Weights of a small mixture-of-experts language model, trained from scratch on English Wikipedia: 256 experts in each of 14 layers, a softmax router.
Below are experts of layer 3 (counted from 0) of a mixture-of-experts language model. Rows are named router (the router's row for the expert), down (a neuron's output weights, with its number) and show model dimensions 0-127. Each number is 128 + 32 x the weight over its row's rms, rounded and kept within 0 to 255. Numbers have three digits each.
Before each expert's rows: a language model's description of what the expert responds to. This comes from a sample of Wikipedia text that the model never trained on.

# expert 37
It responds to: Word-initial capitals and stems such as C, St, Br, Cent, Jan in names and titles, plus endings like ank in Rank, ation.
router:163093099096094160134096102160092091093097098099164156158096105098097162165096165094100096158161153093156164164100158093160103155094097158153154106095162162098161157161150104102099165093163153166163099089161098166100091164097092097093158165158156169159161156155156146101161155087161157091166105165098159091161091159093097162089168092091162154160094158095158096158099097164162096094099
down0:141062172116144128178187161149069192128103132114105134104150142133132137090145134093149162096143107131086119116112133114158123147168156096099133192083113124088159161101131176128160139157129150197132108141139095154113159118162084120107170102154094116099173125108126115075150123138124193128117136071155137159125163067203084109122180116132210117129190124124154187052083158169138098154100
down1:130098140155072132122051118121157143140129091124068128139136177188147146125105151184029134115104114129126124115145115149127100135102164166132103115125124107190063128138120114132106061099133123067117161121115105050135094075154073084113169126177159124075119173138142207122139142116128164154143124137208131124097093153137123115167159122200174106068109129131153146120139138131185159101122
down2:158080147112123183132148137110161132121132154118143136084115059136127086129200090100125173164107071175137113090145146176144112077128066138134103194200112101062080139095117129132198144111117113129125140150145083126172167098147073192127112169098162135138112077081178134121094115162173137162122132138127106130087160137114137157168143081139131090193097083144102105137149081084132174099135
down3:142130083153174081088160102115162156145169141154099107111121100165076117195154215153062167157085109112127163169123141095130186131109093166121156153138200121106138070114104135112149147143141162108087086144175108100081151118129144137116136110127184127142086167106111157216137118150119129096141095106157051066125074138096148150158138112179161186086076118146118129128141127102108126132158
down4:136143150155089114124121119100091171111035115136134122122128195154133089139072140132104093171131100148125140135108108098135097100150138162124140122146180100087134144141147123110131113109130131128112157096051122174047137119183072109087164122056101093071135126045157173125176140070114111119117150081177097134091155139117161062144058167161119118172117095128068123183139107145113110111116
down5:155131087124114175123121119068115141144145112081165101120146085166147098107174112131138087133111087143161123136092071094114166092122126159140085161125171093102146101109143157098150109133103151113091159100152128057196197143133125194094145100157118204094134094093147112137116140076076186174141084103134157107117133103156115178165094157148150132094191177174112181108103101147045119152131
down6:101168178169086118217153120129108200108076130111098142096167155102098163133161124144099113106098121101073170094118140129100140185206062127135111117111148123164127170121130143091206156101094153123133123159130039142122193108085080125102106091087150144142136167125155134172112091133165116140172152111114216142140104118132133142150105115117135103115114142176107053129126123128171093111130
down7:135111116121116155117110166110146124110136126147112135156136171180128107131135159146116076090098112172140112129158000187132086091139109135133079119176143104157166153064103101107124173121120055106125167137153120092165118146136122138182084170103177123098140210120127077098138086110128099148091169112175119154109133138143133088111091083187193139178104144114123152098103114146120085101131
down8:083107131129176150109120115108213149135090115127101169138134113123115120134116131119077111194128087166172132164144112143167170116137150126066096127129148132140119115152139114098179164153134126173166072158122089209105079150199105127152097046134121179074133140156079157123078156054125109074143112128132081158158121171139126140185069123099145165117170106072122140139109131069110145138156
down9:100071088147145079153128150111146077044207167166041135197043144111076092135147119178165166113123125185153161128086089148143224113087092129087189143128117086099209122138127096179107152126091211106168086096125133144130107114118138116095139125162129150107112136142150132125149103150132122138131112116143126126149144139154142139086111162134126138135103131139142138141099120145116146150154
down10:114134096121123107148189141095119133151150135146136132044124088153099118123089148114098143145094145134141160129104177147124139111191144118105110109121138141110226069088152143151152119086127182052093129111143101160090163143114172181098104164116091146138158133096148125134175148170102152138142173136087106173071141178185081135132100140078150101077177176157140060132160190171130166144152
down11:120185094194123133144157127151100098143127143176107118092148107167168144091176192115099127079099092105145144118211107109099102086117098116189131125103085088118103133110095150104116072126117126132080095138118122073112059164150073193092136167157111133125141169107112046123120154112136113105105192153171152160150123109120096152126141123140073079124083107158075100147153136129116206154162

# expert 29
It responds to: Final pieces completing a word, such as ater in greater, ian in median/Brazilian, ed, al, and trailing commas.
router:150102100104094150150104103164099102103093110096162165157085118096094156162093161093099095153159159092149158166103157108158103171099094169160160099094170164098151163172159107103100163100155153167151089096153097158082085165097097095094153164163161163154161151162165148096162157092152155098162091159104162095171098164088086157080162088084149169162095146103174101149103093162158099098090
down0:115129131121099163118157177073087166188029166169116144082147094187148097128128114160140099170169127140115134193149147182158109087104117127102124079149124103099078055175095121134096082162106186125094131139082137128126175132138094049162141094143124166133146161111136089124137132104136157112185149100130142081114174152145135125155127112126117122119147086184126165141127144117039089090139
down1:101152168099129123142132103086133043085159151105105093107172141107212101099124146120179092137156119143136147152111075138133080098110105076161152109114125069135169123168141115113106094164133084139056137161136162087066102101107131090112124084121155226065135174150130093101173109158105082121093109137166113122108105116194121124109139115142195117112172063109120137143107146114106137156083
down2:150153125160156105113101152135176099176125124136154106135094085169140157106172119142087120125101191120118146153107120118091121169153105099082126146106124171148146118124127101130071169142144133115116055093088144195113120121156115162131166062139088136144077188154119130088129111132118064161214062109154103170113101122109141134104122104143233092117172083148150147139168180131127121137041
down3:115145121131135110132148132121156208108110165150058107135129110137157094092195060132137115127118165168178137184115122180123219098111158150125154182161146112118117153113143118137147135148147050076095113157055094108182105085121084180131131089063140150136100148095203119183157165135133169162143168099103132203117130137133136119090098119114116102148123110075120111132087141115088134131137
down4:089111155128148116150091167026154122101075173146131125138188140118132091166090150156105191107176156160137136157115074045086115113125093100154097107164118167179080166105149125096143142142172112084162153132092075142132131108114171192156119107088163129148101153149179105181072074144145109102134122117117113125105133135168146167142159115127197138123133124092112163085136185092094163102141
down5:064165143227071119140129092093107162146157112140090121132117131197172147132110168114088125154157121195106110176136059027116174111154176143097129120120081149151112133137101184163236116084186160086110159155118132080160163111135165147127123113136122132097127122106088137189117112113131109158093167128136124117107164109125123077131182114138162139109133140091113115144130139108116126146095
down6:111100139136126149127158112077202166116148214145118085130153145139178109167138151116176122178145110177145125074132166133151107136106136091078162146110160063109092103136097152086120123080081067071052138129076092139115072088153117165110135094115111106102115153079134102086149139091138162117161185124152122152124118119166105193160127167154136097115146155153095202128116121124063168146127
down7:099139143183159133143143107067176148104074129160074073101122112170141123195154122142109138124164056118175139094155172081165131139181148086127098102139158134092123125138173121087202105123124114104150141078117097157127079077141094153131141088084133137129070087118112126071169128145114152178102103123125154166126093113091198164137050091111140199087084105129162150119129102148155111137129
down8:120102066154140092195102138088138141134054129115146135127131122113114151140131101141123210082163190189107115125120142172142181132122209194137168117096129132140058152104148153131141148102112112161128183100127100069137099121147111137095130126147081083183062117124138160190109152151109095140102157075137174098113107140119141186135089168132117112084113096123044139153121107131169132127172
down9:173174218088134145091127183087124137097113123113164128054113164134160142108116065202125094083151083181135115123117147128114111139114122119147088090065105157103086102131143134141149129078097113129142073178073161151158142140152129185122113143163131063126136065157152159092155094169129082127094139125099130126071097114193170128145159192114114151059137129132130103098140111111162142110156
down10:105195068118095147133072116129034103149112156129132129120133128159095057126086144159124144085152114116117179149087127128138126108100117122082162087175105105153139148102144145118130128099127165118128180128137094019123169115127087093084131133140179124153105109116159139127126144089131117120190192166078106144146182124113084142114154120120139153145172111106126152147140122165199082202050
down11:126142139140137115122121104156136149101100125189157126092065158155164170155123134177137141168086115200164107142110074114179186102123118132165190160070103101137125128127141141201199109138119138101098144124108148140069106145126153114099177142123114176153136136140102139201138126138090061075128117110129140115114047095148129158139065060150128136076127081119083172120180146082153104124163

# expert 44
It responds to: The piece ic inside words like polit-ic-ian and Copern-ic-us, other pieces like ch-ron-ology, and some commas after clauses.
router:165103111097094150140100100172106090108087101096153144156098089085096153155085151086096081165160171095150153151104145107163115161099111175172147104086153160088167151173162102110098161091163140158164094086162094164104085159100104079092165166167159154166154152162160142096167155085154161091162106173107141094163104171095087166086161104081144157162106162096155112150111101160179113097101
down0:138099135121100088118138143190141199119203091112121072102117120086127138203119120128087161096144106105116106209187048080096143089129092074178094138154144164148077122146132167145140114158153091115144138107121131124112109101135109110164167113164087111131138090132218122131117098102111099097174103073123092128160137037085154141109095100099108114142102128103160133083110145101137145160139
down1:140158112187170089077112124097071161112113126146199107155105150120197136098118184128081166049148176153093143226135138125110105127122119141131144176099118085135097129121091091093100129135075101138169176145125134141155116119103191135131091100156140166109135081161116127095163149113099124176134096105149173165063155137083128084122110084164152118112116123201161123133086116108071117154099
down2:077156106128166095120164223121149058136133134150124105137134203118124112101081150139144142150068100163125137159183101145117187173172166082114096078141098089130150127106089082159144109100138123095163133118124144142181149141160137143093121085140171137163070123150154128124132133109072090136127158092095067118070156092174109146148069182111095155095118091135172090160104140169092145113180
down3:107131176137158118140114070115123122105147170130108176134133201178141129102111100141098161247091154158152097067165147188141146150152125172127133148154103152174171094130117162153120077159106103122060123178073120142107177119129156139104110105143134163125141091135074172124129149084156188158154116156113152147132168117134075111163105076127149120136097124069149088146119106070192095134100
down4:122117147156138098165080136093151111001099142147097152157104189113202136172090106169130130149070077196139115148140110111154099121120116069154130123163100102103089106170140089074128143116173160103134073200162083154123114137086132155144150116104167197079134173115134182119087154137084150134131117107140132135144133138104107128084162145119157112123142142124154101159167123156105183078137
down5:083181142093162094125136154089180145139103135148081119129084116135136109179125156180121102142116020124097113098140098125064150146099146098102139107130104106120094150055170127126165080119127063126117164162165129064122124104144084158147175081103173070130091156168136163130129122164140077150092059068153107188112096108176137152132144150127146117136163084136133129096095079157117099130092
down6:076167109150141145134170103158111145104123190106179110127064088093237082134105081142082149145110226111128129131120049162140151159167120120138149168122091160115128107076155152130115140070111145123158163191092155088121102104108092110149116112130118127126156154109097135168112078152105155164143099078119146187079147118132112142090068112112080101161108113106142119137104099129131080086094
down7:129097154107131082090083121113175094185135141149156127129160161090152103115105119134148098096143016127128111174202160158152155077098164124129118121138140128146135113143115146113057135175071148131207123114153137130129161121110086117128111142120137125116077149070092094139114112107120116127156116138108109126150179084137159098187153150173104124151051043178142127137074114048097122169121
down8:142109176119165160177129127093173148131179139176117168111092068119107107140140155126173094123149127157180209165155146158141132159121124114143094161136100105124156082106114100155100137151079143103067125094178100141178183183100127161110105169113177153088162121144038116152123202123138154075143113172108113137180152137098110130161193134141120121101149105138098102174104117179116115206126
down9:109169124168127126056171103137165122120173155052084108130145101164198149112173145183160137143154128162107101107156130127112090074133126075163117146168090093132159183133144103117078133121136135128095116122141054192153172179124077095093161118151149107098178133155066093100132114171135077126164071148150136173112097130131080048133150138123130174172119095143105130138101157164115140134168
down10:130083122095193130131158151105186058169135129121116078196107130104114224133112132129155100121086159191101110174124100169147142091107150090086167125168159113151140025115136113109118172074118176132162153100128128141074130138096204069121173120065151123146146147118138170130120140121155108104102162105113135080150089105128146113079169114122121124151113100108164150153144115134125111144196
down11:115131106117087112133123152124073131197139158139144118188166144185137098152087175159152068139138128098156143157095175138136102170120129219158143088152157130140075103165152132150143114152129118129080076119156124177119114121114066085117097077093115199129075092141129121157132055150091155178157162127087173123108162118154104053116169156116155078130151114121091129169168102099134184129145

# expert 12
It responds to: Single capital letters starting surnames or proper names, such as P, B, V, C (Pierrakos, Vecchiali, Building), and some list commas.
router:164097096095089158135097100160098095098092097099161156157092107095098161164098162095093096154164161093151161160097164097159102165098095160164157098093159161093158160162152103107095163092160161164163092092161100165096096159095094094097162158160159160159162155159158143094159158096160161092158098161096162098158093165093092161096163093091163164161093162099162099157101094157161101097095
down0:120075122169109096126122144122176176139099143135121149199147117146073113204126146107139158092084161102118130109096090130144134154106123117168140182149078114146119134163103121100144133113150130165164125107091186164121062153089120139129117170125107067134152082125061072060124138106132127182136128100150091121101127083106128164099166139184092168109126140042119095196165176107171094180136
down1:119146179063119116108089188098099127120155080172119110159138101141102092108060111219108147129080040154087119161114035070162069155092165156181135231126187074158179128087152176044098122149133139118098116129135137116149147139130122132125121129138114135151116134126163120109076126119098114122123129146123123126164144120141112118142103154125076122112142128116112160129143157153147094103138
down2:160142078141111120130147154186138153140235114110069175107144138101099085125174153138122131123104084154029163175105124132168125135132122170140091100145078118137087118071095091116127190117134151089140106093129162145126147177113129185127067163098092122149069140113029142125132219124145156135182148136166136104115153115153106138146106138116103168137143105141166133103110151149152116142154
down3:112095157169161134106139126074145122151119120136107116129131088151110135148179103120152138125144179095126072096114109142141185092115105024135114118100169149111179133091114169130127170081087194138080098139103112118094126131113156202177157143123172078115117158088118240146127172139190180176131152125145152141125117117139161134102137175125134119175153148115189167121172125095105105189138
down4:105121136124226142146091084169136163123121087077115136131137123115095075128137160135179129067202139148109105151173159140101118115151102110101117133150160124115142129131032077094152118152171158104130089128108170077107056136117119191095108120155169114161140142120109158134109214143179142071091089143130115117086154149119109140095068130142127072081131115102113122149117165075178159120100
down5:107134142136108135132114157149143173087172110116145143112104138157121124107173120144111105121024151108137161155129132137115141145127107107176148193103103098157133153128125118110089135114083082179129152159130205154111106120111095172102085166215166122094101112149186177132126219119154107145068106120120136164103093179144136065088163189116141124095218125074101106107144127119109155165140
down6:083150181129103130105129185058138130092081084108164188092087165117120137125140164131141160153053165118092101116217109184078114176129133097107138159111132111135138113168153096130125147095165087107113149159053134102180117102169096158171141132103105178117096123086121161203133166116152151156134112123127112145120146112138154137105097160187110175146194071121144166113084126116071111116133
down7:133101075123116192106146123118147110109115118154086166150144138150159187114086107060137115123146116109142115121140145076059136139123185133137048158138079144090121090089130142073094103165144091085143081092207111119145044176127112084108116118105125182111101093153155095159122140103121200107087106112184144194140123137127158130094117172118197084133147128136092167159114127111136124174147
down8:130187145148082201070110105147074093169122164142170190142102170097103087116090140085157118166102199096117173156102185126104127117132110115123128082162125114168123116137110068112158111128134167169169169157138109195146123126115137120094160119167139149093116116134177132139130164117166107090124122178156133157147213101136180182097176178084143111158129182105112154153137132115161107105067
down9:220142160183120151126119177093133128127107183167137103146114172128089110088130143154109139194135150133166160174179120149154126079152173180107176099136184173159111146194140111142124096071136119153110150119131141166138107132167137179100109120153172140132154156170118102147184109170147114150134119100144117086154111102044109107128161153144056192090133113081112147145087118176091124097077
down10:142180079068081124104148206183054083146173125142125136106152140131122150159133158109064171154054163099135083096125132176107166175122135162125086152149081131099138098096182172094119106096095125161092142134147128137108110131127114070124155082121082138097128150135157126140191121107103103162190152077163158112116118128123103112097125161142087142110190112079118073150124165193159112111108
down11:146098121188069149107095113152073105150111132156148121132117170146154139103089083140157109123138115167122101190123091130064121070085132142119127076089150146137082154186101079113109110120129164123097151126138154099152065128125143154090107118146165154115098159108130180157117130085186122176125129158120211081173148128102114147147100097081146190115111088085099132184197162197172137122172

# expert 2
It responds to: Word-initial capital L beginning names and words, as in Los Angeles, Loch Ness, Late Pleistocene; also some Pr, V, G starts and closing parentheses.
router:161098096098092158128094101160097096094094094100158157158092106098096160164093165092092097158163159095155162158098165098156101158095097161163154101091161165090157161164153100108095165093158161165160091094166100158095094161094093096097162161159157159161161154163160148096157156094161159097159097166100161097158092161092090158094164096095162159156096162103161097156095096156162100093096
down0:126117146153156149091116157143164115105079133132091131109134161137113129125121128049078096143112136104159164130147120153089149177096147125209154116134099178157105137160127139131127122150137121156166124084147088108180151108111122131137110117110090119094094080155101126133156115133212101107161172123123067091095108070095210083160078115160056213109126132045126116087137117097162105115061
down1:140139114140213183098128072129112090135125148124062123163146110078147078102131086145151127139129106164146124117053159161147115136094093116135175128190132144165105096120118030149108096157112106097085116117143122081169082091096130071215092072142174069126168134202080126088107095146085145103124118095106142107145125107122163153150099171119171134143121147162155140107111141114161116139133
down2:123165110144111133162094163132105129098142193146116180120127154149115117109138141097166132118116091128106156111143134108123133120109130165109120151121147084162139113145160160148109173141153123227172149119122202159147094222108167181110165175146114110108184153169102174075107177082172172097090107151090176137142134137135072129107152169134147093082130178136121126125064127200149059116082
down3:122211107118122124178183162083119156096107197195099151146097139137116099109129117146162115159162109137166113167167092125115161125134085156158091118110100116109117083057067154070135125132097159108112095120133144112164181127155208195135094131095043147111128134064135072119121117151117141103127137077166136141154130084108166054156131141115112131142150114150100137137138157177097112122190
down4:128128133126125114139144122113120129147101103127128118105107140106134127107142116125132120119140130138118137138114121125113120104139134113132126145142123113158167146147137140132121133109115135090085080148186118156124102038081185131099129168113213149154192108121103146164208189066130148080134007118136210107164114118143057166220084084075182104189125153116102103134129145164164116103088
down5:146123109144182175130111112147149113126178126175141166173140135146118098165139154113111140144138131174140082097137145135096151145152166140105142116147184144195135125086151160133141102119193125129127119203146149112157109130067166148113118056155140137100123164182145115052119089045083133133105041140112116186128160138210142097125142103165107102173148160108144117151188118086176186152115
down6:079138140063151094135115105127107115084120130167143172175173122073091122167181124116131170222191120060091089125114138166152149102092098188135164135123148128058129111087145146133124137106075153122162097105087142126149140183156148127145121176124137196157163117153185171123159143103141091106114138175069118162143083117129096101105163174170173090099143134116105091123176134145156158132093
down7:126166070101158142015114145138089094061102100115112089102120200070126089118152157130173145173146136193119157131114154172131106148090173121202109128153130116105121168134186091153131152134123146138125094136116099169128120129145156057097063092074166106157119129144105117180103141127148091122125099117100141105115160129126096098125058151076159150117149120130084155130138124161164081187110
down8:137155149094161134148133090064149094123114177168128164127232164131103071109138153156170086165110180181137158069069117166121143073155066072113147199156080150168139106109114118176110111093105149154087083132122177143137144069132120163140155113142106134124159114118144146112131141128119110073152131139144101104136128162162086158121101132164138038144108106130174141174123128089147171106092
down9:173072130138113160117078130106117146087150143110127147143120115154168113182144173185154126071110148117117155100074140138131097114107182118112111170106119145120088131099129096123112196140159140117136116166159149135183044124123181103147124046159134107072201092163078170086088093109102101159150121102170133139158118159077126121078136114154087113146096105057111092115170073118190132143154
down10:156136099113107114118066132096085136146144083060121085126107137191107116131138121111142131144119128141159063110110100129090128120118123159196080122097164095143100134104170132143106129173128209184074111200138103160136081162150104139132088112149146118106148104163121185124139182123187095136082131109077131141199174163166107119114183142131150195144146192139116146093203141154181136113132
down11:126100146111094139138201137108083102126163140161165081101175140141084196093103158091126152197139177126189139138152138114104148062087102111135134151145152141114116096083123126118183139167101186136104127112110094075142083103118145084143150112127158130172145104073103096160198088100112124127127122160136155125142096102095126143118092153123118194146117086116145154149156103147146219203205

# expert 5
It responds to: Word-internal pieces like z in Leipzig, vent in Adventures/Juventus/Convention, and pl in explained, plus the preposition "for".
router:148098088099101151160103089161105095101095100104148165156100101083103157162089157095104090161158164097139162166097171081159101152098101174167157096093161159092155172150153104107097171097170156158163105095170085167104089164092106089097158168161152158157164149153156151089154160108155161085162098166112170108159090156087098164095161094092157152157091156103158095164102101160161110095090
down0:194096116171150141153157177132121128185113154181133113138132129164142115022147115108069150154117149149086165153071202142119144112127124106144135124150112126156110102139109144110146155120148083093148119181043118140113112127054117130118087175165093159072106176116085176135080171134057150102116091115166098127123157144190108138187132143123165142089171134172115142129119113128175111164119
down1:138199158134113121077126125123133095131143123138141140182103157138099130168174107173110142146054122137139092098131107153238134100180164112174097134137171183114151130185113123057157134164140142128142056148128123109133123170109135139140099129138117093049141126151070101144167197123179177153069089085128107167104111110097099134156161149130174111119146157125133156099161147190120106096167
down2:148190151123083083124131091153148097149126078085150107142000136167158111146134116119121146067076183138122146130097166137144151131078121114159151095166128082093124132098143121074178153095085131106171111140125141131145110133094187148129153117088132199105149089102145099101153127060126159071140123154157148117137127153133150096141137131186156169122164146127161116106105158116188143098160
down3:141086132155107187150168148199109148145120142140171210146089049124111162136145123157086116099159151098107106100111131182102110159129127155122139158163126112122162048080126168178134132123154136076069115142113138198110184166152189133088126112107062120090115119095070129126072130149057187117118081109062134151106104106163115125124139144164156123119157102142126095159128160136155114137152
down4:056161104090104180068153135055142067077147119102150097100142191130076141189141124141105110130126093125111059161205104077174093149093122123137156122153135121180141138153118153121184093141102123111121184118167132083156108124176134168133134153106160141145155146073094097151112158111105134128088084116168108074110107085142110107142148165183163103087140096151114063135109135152133133154184
down5:071109082135134138137096097153157097097156117150161128152147110135187146135112113155124145157142086133130172135110165121088166102160150072112125066073095079106111097134085189098113128113102163107113126099099089150134153121114147123093073058013107124135119091164158109071168153154053094105187086115136129106077165131154119085134186141110110114086149146150150153132184106149097117135171
down6:063194118140147168155103150111180130087108191089143066119097172149105167096141124158141121153056120081129117127119136191125127129176163131104146141109173206148091089157115136144117093139147075099109124092169174142133118092167115178219182103077118072162139188126106116136130097105121059099121112111088075159122132162158151140132132182175119105134131106107129142134105152125097116161135
down7:128159159151058110130118139158074151196128130153127170070119074179157169151156141017136102130120129121176134145117109132107107150145174222122157086084118117187109119106136130117177084098143120148132074093124112101197115148109107118101098145188168172122120113167153144174115126134101137165147137156210110085145116126182161109094111149175120160081124124094116126175161125128133131144135
down8:088126117125087142088129118071137147159119191122089121121105145178161100131181129103096089090111146086084108106119134148183080117116131157113128112146129142143119131144009117132108116134116119068108118106106123143115146127188086196122111146122066146122152104137120151115158171145135174102153112215096197134124147179104132097115144165123084124069175213105163141124123132202100148130094
down9:169099091110148107130123112131120137125089138149177158067144126163131143149188161106096128107189136141122176091129158119155085155106134113108152152175177145153109178139122180181185090194101091121118090144139142157132122188154079133095124157080055047090133183103107133177140139106108056088117126103163166111143170150149100159121164143160157144079196093113097095181115132127139110110123
down10:125142131117104132124110114139083107177221139179134142138090079120134136102129180091134123138133111117186077134152113138112201180104077184129123061108161121139149107103126152167093129145210074128154112095142189109151090093075083125109105163112105130122112162044175119082159079143128142064104111128134129085096183152115123123158119084133108142130135170130132086073105128134193106133142
down11:158099131212134073192092130071114148123148108137142123127118144100141131190098125146112088128111119072099132153145120105112142155129158145106097150142148065130131057166054102184170092073091140153167135143121129166130122142070147150169122100170179130146143117079098092136086074114194071136143135133118103171118165151179132175156166167174094197120108098130129132148107100159163108102167

# expert 27
It responds to: Pipe separators between cells in tables of tracklists, casts and conjugations; also opening parentheses in song titles and hyphens.
router:160096092096090157141094096162098094098096095097160157156092107093098162162095161098095094155159161097158162162100159096160100161099094163162157099097159160093157164162151107104097165099159155164164091093167094165094093160092090097098161161159163160160159154162157150092158160092160159094163100158097160097161099155091090157093161093089162160157094160098160099154099097159163097096096
down0:156080102095159118150157213062157130125135164100148134145147150103094099179093122128122117072131072098110177153191106121188144060093158102115169121145106158168118173098086102127154123089176141075161141078125078085156140080151093100072090108119117087167105093113117116094147083104093134098128088155123128171085114100150138175143112133151130099120119122087095066153077092146117160100104
down1:123174096115092122133138100128134101125124070156164161094087108144169122082176099155167172128144054147049098105095175124121156137098160083081126181076171103147109102118139191140139198194164177122109128149130138061161169145110144095164108156173120151144110205128082150129108111186150160159129103156148140112170106136143103079152190128132106129120168134141126149171088112113129133173105
down2:073137173088157111137121116167099067146085123177145137130108189091151140117098165103123124187148090105139119147141143082143061144082118116149123163156104111138155178168123113113117081126140120113084131156080108053079131079111104103110140068142127151116167179155061141165159112169148085150046065181141140121143124091147130116135143123142119122202133073115140115158158135114047091150136
down3:137175184149163121127063149068130143109095093143193116121088167149159160082126124169115118104211166060110036057116111093155140139086129060146135105206076082139154134076102122148197101038085103110124125120120131119135147126145171115118088122086129132141107162145154145099149122162144124104082140116144124107119113157138091152132117111107151152101101145110129127065128112118126133093153
down4:132166116148142110109150111138112051119144156100116180148192138119071130128128143133120157070155145172086110138104119157104134144113124158112106104131105147116111152178130107144134144109145126154173141141101066141123151095147152062201104068172139138167190117153196237124143029123147125131146141108085147104121116087123141124095134191118055114136129100109104103144151138127168099047122
down5:109176165144157074130111097124163175146201102096101079175130113107138112143162116112124124162095152105144176128133090123168109108155085173112121097051153111083096157146164130139091140188183101147085115096104130123087158128040164133157161150117104144103218138202130090097102102100179090092136117095126122176112090139094180141150137138155122139116203088154112143111124099127166128139117
down6:151153124110134150198105105103083110169103092126116114121088100086091165152077098138144149134158111134116094136126082085125158130168139125137133119101151115134143148143158121131102109116116122076107108133191109132113102120152162154165144215094202193140138186097153096105078155107139096170116137075127169095092126225147178112157080155175150130138120066096174171212159115138113128115085
down7:175140109109094063127088112128069115136094142094172130126088149103115111111109154153143165149161094115125154113104127146198127109165108199151160147186122161090132173169079180160056070094098146165074149166069148098155116052137110153088121140098150130093159158141123115105099163100177165100186100110161110093109168118162139130103161146073152151117105180130167118078112121114116138081108
down8:142089109121151148098114125131135154081141137129108173078100121132095099154071121166217123137101119167133106153111118181084197130152204171180090134074109133139121215148140094193150114130208099111121144145119134161135113203131087096147131131115176152085155134173128146168149092145157172145105119146119159140093152136120091084107142164108047063158128137102134142112119133084093116134116
down9:093141106082097088134125082122117119110098128179091110189162108096115106139094113120203145153155139112087164054099140155108090112119104151141105101133075169158135109077132095142094084155089091176128112074105176150132083128165153112117176125097146106132198155165180106133108130116133093152123200074096152160165130099133111111108183089131157101056116116099144087179202134172131112125151
down10:107086149136210145104131151101153070073116132132121150117115119138125128110088149201133149081145110146152199130102138109126138109156121139162094122119106133165187131081184186101087112112118158090126092155132128085145109133094149118199127179172230087080122122122085083117118131143102100154088132134132164119084125096156161123152135093173170137098091143151092155042090169098088136164124
down11:116089157128179137114160190143140110188100183132097098189113118134113162134138165142130134122184170123155072143152135145176110184122159110145106142134188149209147186171147120093100105139094158113094130140154110142079122129142180174120222144145086128136128212104170131084126148141178168161095119093082102111128128094140099150133124170167105105189160138169098114159158159150169126151138

# expert 52
It responds to: Word-initial pieces sc, st, pl and Sc, Pl, as in scene, scored, structures, Player, plus clim-ate endings.
router:166095094112083169159095110163101092104080095096150162169101106079094161158094159085119088149164155098158178166107147092152104157107092152152150106094152172093163152168154105107087160094160146171177092087148109164089096157101090093101159169165147148155178154157158152089167158088166158101159093159112165109156091160100090152091156102091151163156095151103153101148100091168164111098094
down0:161097124146085059141094125077088102132160133171157069124128111148126155124101181149182083197119154118169132149158142185157121141152142075100126118111145090136188097140141126098153068132125131180061130108121168066154128150153085137127181106147117152128106145064128142133111134126123094133187186115053125136171102085126109180159147118121077123142137121117135069173076167141068138132176
down1:156152043166160128149144129159158139164102135136112118101104103102174097158114094133155189117125147127114082159145139159203100140137159114163144097180128108142138164165111115180178178160168154117135184076151187076090070194088126067153119140140183095138099104131153154089125121097133109148104090096164141113128141172102168096150092124156094122157155143100098097149151133129162031088136
down2:150142118099140119084151141092149150065134163135192089097141133198168140126146146127115223113133131142112150120067114147204159142134199105137156153166119171150102141129143145145209131200132077134151115141155133087145127138147100185185117138153142129098093161115118096144099113168092139140169118122131205190119146169161093135072141189138154083094167099126163126150097140112159142138096
down3:091107155173087107068102128169155079122106124083123198109089163115110107120051165221097163105198075173150158116056137174112071039115113150168108070145140038130134172120154178135117052065145103124144118156121169111130114116106156117100108131100113159123096147111160131140113142123142134136133124144142097107099128121128124165128105139139144116156148137103156144136166135148160153137108
down4:129051110080151111179152185115161105104107136175101150112146151133143097119133148120164094156110134119160165136177142184085110156117136129120121140124186154110113122117130123112163095059114139138149179140116103134095127156121085184138109112101072121135091157151104084189182174103091142175129103136097131128125064099107115115088113000126152192091194112129095132115111145095101124123092
down5:110087091143135118115104226131133130147087105114077113139137115117136092163162144094169178130146095152156150170166101201100129152137179150107135083149190040130076166136123108085089196110101108139151151123135133141158183132127117120134121110091103152113142083042181131135150155141133119154205151127143116166174130121154115094137197161119104163185149139135115162063119144131142101102155
down6:124116178077145100113152090119064129099105143126138104060140140184154173112155130155125138145115136123120115132145053091174187132082123092125116154109109118134102169120121114153115068113142140143116101124160079128112103096158090100131138139124138153122161205069092120161127106185124154169192043060180148114140134173131154132119082086115154078136138179160076087120124118187161196126129
down7:149127122143099104137140186145150077108080083049153112085180112120122170144111146121153122126134126165126119132160140169097080117117147141133163162105098111105112203138132110109133163123126103178124170161115156116115115150244135223141149129101161139142085110098140107142111121108111108097140094075128135068130188082156134172120171092162100132150182112062180104124115168141085124189160
down8:099125128085167048138138139095108079141179111139125102114167188159126115105128100096156147135062097079101142162176141150104182123135129105088144094120126114099203141112074157147153105124133113179116188163148137096186169111085117142153079126165140121166101140129123129165161163131146121163143135137077138099131030110102167148108119132137186193135128062067098090111133122142091176112092
down9:148127156183138091125147171070133114103043110113078165163087152144148136142131161203150155122138126095124104146135143153087197141123144075152096124172095120102116151120125102145139118076143166161131131163100103093112132186138123194126121153051081153142094103123077147139144163181153161111157102189184095134138086122104070110174091102114130066103174120170100110150186139109100099142093
down10:159181099115124168083151158107135160124143190113168186122105120114190144152116111094160192129167136095088133163115146152143145142110165081095128089044095110138080118088063090163187118147089111174101138099152100139171137086133134178126142096140166062097087184074124114158156114115111131129105113091164187151165156112158151146129101184182090127082156115100167116126101104142116162154106
down11:141130114123146077124229129181144103137173155136100139142133123112193104102158122103120099158140134198102160129182113122124115138117157107174162165158095141159126169124109074155152135128086106149151126124055173148123087157148068163114188144124080117149155196140077101145085152204131086139142096144148107123085113104156065144149143124150060109099102189132144142153074148149091102143164